Experts of a small language model.
Size: 10 layers, width 448, vocabulary 16384.
Experts: 8 experts in each of 7 layers, 480 squared ReLU neurons an expert, 1 pick a token, a sigmoid router.
Below are experts of layer 7 (counted from 0) of a mixture-of-experts language model. Rows are named router (the router's row for the expert), up (a neuron's input weights, with its number), down (a neuron's output weights, with its number) and show model dimensions 192-255. Each number is 500 + 40 x the weight over its row's rms, rounded and kept within 0 to 999. Numbers have three digits each.
Before each expert's rows: "comes after" lists some tokens at least twice as common just before its tokens as in all text. This comes from a sample of Wikipedia text that the model never trained on. Tokens count by the router's weight.

# expert 6
comes after: "| ", " ", "0 ", "- ", "1 ", ") "
router:527486459451492513500471480519475442552518470504553501420480527469555441558573563553496468449518539517483475479465491519484516485488479540533506521481412521415559428461483503535411531535459479
up49:537541476504537579540469403504504499542498453502490543479487486580515463515479504454479484525490505505559549515495516457527535541502497495532489585462543433535415502514535476523482522506496543
down49:529533518524507490550508570512472520481525506545515503488513492589524515501587522479487468452473511503535471501452537474552539466584466494462547441489523508506514473554522503480532447484554496
up50:470456477475476544497514492496526526599524538403514448550568526503526520487514452521461522475437481511522529540468523548523461444471516370482504530438541479500510478573502495502498508470516582
down50:517558516468572500540548503448482556515549524474472531491525466505510465501576470503485447523465412504500538534513468547472472468504496524493488534490458465463511479482517511556460466501472478
up51:532540422493435554495559443442525476537495548535506441509477486487454455505455500426514472470525561452433489485452496518412472526488505524503501473434554474549519435542527525472490342514517463
down51:473556449528509497529526421463477550503530488484448504506542476553542494539542578500473513442502469536537431522531544480520436481618479555517505440520527527523438445468510499495498494475477525
up52:519493477568578505523472448512445464512536524500470449504494506545536391481528538533459481516558519447513568463514505531470452528464425582466515516517513481495551519479514528518481458519490483
down52:527472503463477510455489507489457515518469515427514477475469536503463475483533478465472610501453495555558499504561574484421536529481439501498432537562459453521469552467482566482496499520471541
up53:494490508473505485493477450499500447530518502428538496533539474569445544491548445574477510519444468497541591523518486481576491444445504471541528493491475500523494529425508459453519468507606553
down53:502457495482489520464499483491496490515497487527494497522511487449467465563519513508499495503498516494499487497457449508532452476528554517491464497484519496492469467541486463494595494529565523
up54:495498468484523574553487495522510512456469520542498476507416526538528458509514519523535468550457523459523542552482491451473559462544482535512560468532511544479494550457558559537518521528528512
down54:465520496485506527481417529554442483479504482485489509468523458503475495466536566501519478471431498533521495504492462543483533514517475504466439512548507479539474531476501554443493501482477506
up55:473461494490496448514515462546505458521459424454559596504518506503521479510521509472484534471520522558513500499557502465506549433534492440506520489447452463498467503503437534521559601489494452
down55:504435519482467499435524514486536492508516507488459517424557405524521527428486459504478507434513479485539572457502505493390597599507449484502516534423517476470494464492441501494551495480518505

# expert 5
comes after: "|", ".", "\n", ")", "==", " "
router:567480530466525556545473576513490522516592454502533431516521531480501509408499473502476542476480509513476535427529509483515468495453538527460496444564464539583479472540538499562498463473467509
up0:512398417485492486507501503525542536463513524504486535511516516476465513462527512477531540499469579528486467432445486453553471529487487498530489432470468495524485497520466535478403436503423498
down0:463495536537534496481547526508511461475499493496476482467467484467542470490504525440518497549546486403553509522443581520511473535521514534453487405512485497528554497510550463464434506462448571
up1:462483451542473489503585568506486574497524498572466471522473521510514485489451467498525473400534557526488509512442475464546509510539511446499459602495496484539483524488475513502506489483485445
down1:498483444459493478466550513498486449479526573497457448459472497505548472474396519522450499454541565550485551505502536514486419495528516497554496510509474453509424556456467471502482505491493500
up2:454528523487535462466544471491443503441606429456554496523452488494556518462506513483474448443469488499511462517535529479418466440509482541457469449431535534538426477578487455548636461508584513
down2:482548614519472512437474492496481511507485479443483552548508433535436513495451554483486531540513577530527535422586485467498528527482439511466530475513477463463512557446547518480500527466508495
up3:569566555476458586503435558480519508487490563454536521536477480495505474573464459490472539498478559479523555460455473513481448517481535527490521565481467484514490434570514526513541566494437478
down3:519581559546516548469473490549444509493545500479494518584548502468402498493503503428461515492570408493511494427527505547537415509484578584474525501503463455527530486466486482531591505488539483
up4:526454489531466497532521534592475503425533490499458489477501502494471464572463508537494453500489527509498580456499582545513532517576503546495528534496434539492509526469419529501538528471566452
down4:474480530487481447492574558532520534530505465545528511494481477465481546569499541493530532497438550482412506530462472470484451495473446557452557486530522527546470494473496469501510480572538534
up5:460550436487530478524447510514500547417487459484503521511490498491461529483510481455439522460433453524513567505529490525457465478526546527459539560477468554559545540462468455463604454473457496
down5:497568458444528499546508478478553472460481503485510486562449574502457507487483518525442482507487444468515499510533481506483481497524500539486454509544463495413511469542542518444457548571475519
up6:541619551580451483520475589551449524492482550586534485510413547425496527531518523466480591485559540409524453462477512503537480497458452544499396519498432507452588473515463532478464524451496499
down6:476480476474510529511552523531462485505439514428480487514495479497532556508480504510485484481449514428539530509504506487587536499511489524525470547459534556439495460515499479523495451488516553

# expert 2
comes after: "the ", "and ", "a ", "- ", ": ", "\""
router:581569479549489444503508568481455536523539420465517513527542466478571445533556521531455445500455585572528576464457552533546513515515480516588495469491522457491499451538462461564530536458462502
up0:524471543448478450458539530525457502541553548503529417478463466484552495488544525475502566500433460525448448493488549509461568481446519520513559497581524519511499472573559508521491511497434474
down0:480504506452450545545559504478597533521563525546478490475527554443500441548501455551508491541549456508500494441511474487528522495479506454508482489487506509539511481476549499505509518492516476
up1:521538551545483507462525495475510526475484495465440532522489495430517431466503547477575505502466526447497570478558542469537479559459431455478457509545530549513515464484541427452579460535544550
down1:556497542468544538461446476590469546510501482597501418470477535517472520567533426603525483548406435481476476563494477504495557438458480424499502544578516508511450548436499470472506500522520461
up2:477526521529535446525537503529456465495376615451459548457493506560441483498510441525535563524502454488538489496502554498553444496500529474491542504459543478509506515492460486439422641513521470
down2:482527481486449501520536509529543549516535484471444520499503399502558466474457523585449529498519471533411534468451483581422454487497499606549485526443424483527442553447483466537505429503544491
up3:557473536528611493530514452502468540403441454496467440457513466524483458538507521474550474475532466558502528477453498468500499535516411488515477464497503506492503492474541485572530503578464494
down3:488474481460553468516462521547457525476493555532556549511508480558457511403519597517526499518497489475532502514505483463540507511492517465526532475459532453496494497484501511492471494502508467
up4:541570497467585477500459546490527439523525569536448487521529487444496510540539486524466511444512509421453548461506392489469457477540410533488464498513511453438442407557435513504544563499487449
down4:389513508509534503479531520563486491499539481478483582561460513458515479503532473500525487566464408487486445561506461500489479450473551453502503577481457501497533557513517558565479437492554494
up5:512461521515482449480552492530463491511484530506544457469471478501488486487465471455506502545511469495539568501500558487504442496499510519492544430555583484578453520461419515553482544517451471
down5:449459527476473542529424461539500517488478553484507533524455390538460516572478506516474496603523459477533551460496420503505524500513473638544507489550557488483500520474604509444492501509566503
up6:554505537472489521524511479520476434541487445525413580516512466523548444457565463497426527530437496474463513528521481455501561529505559452541533470470506495415489523514483544405462502492497463
down6:456377450489472523546490457499435474443477495543504539483452548464502522484562485486481501557490418564580472488516503467472400449507469532483443476541489442486531517590437533501553528478491504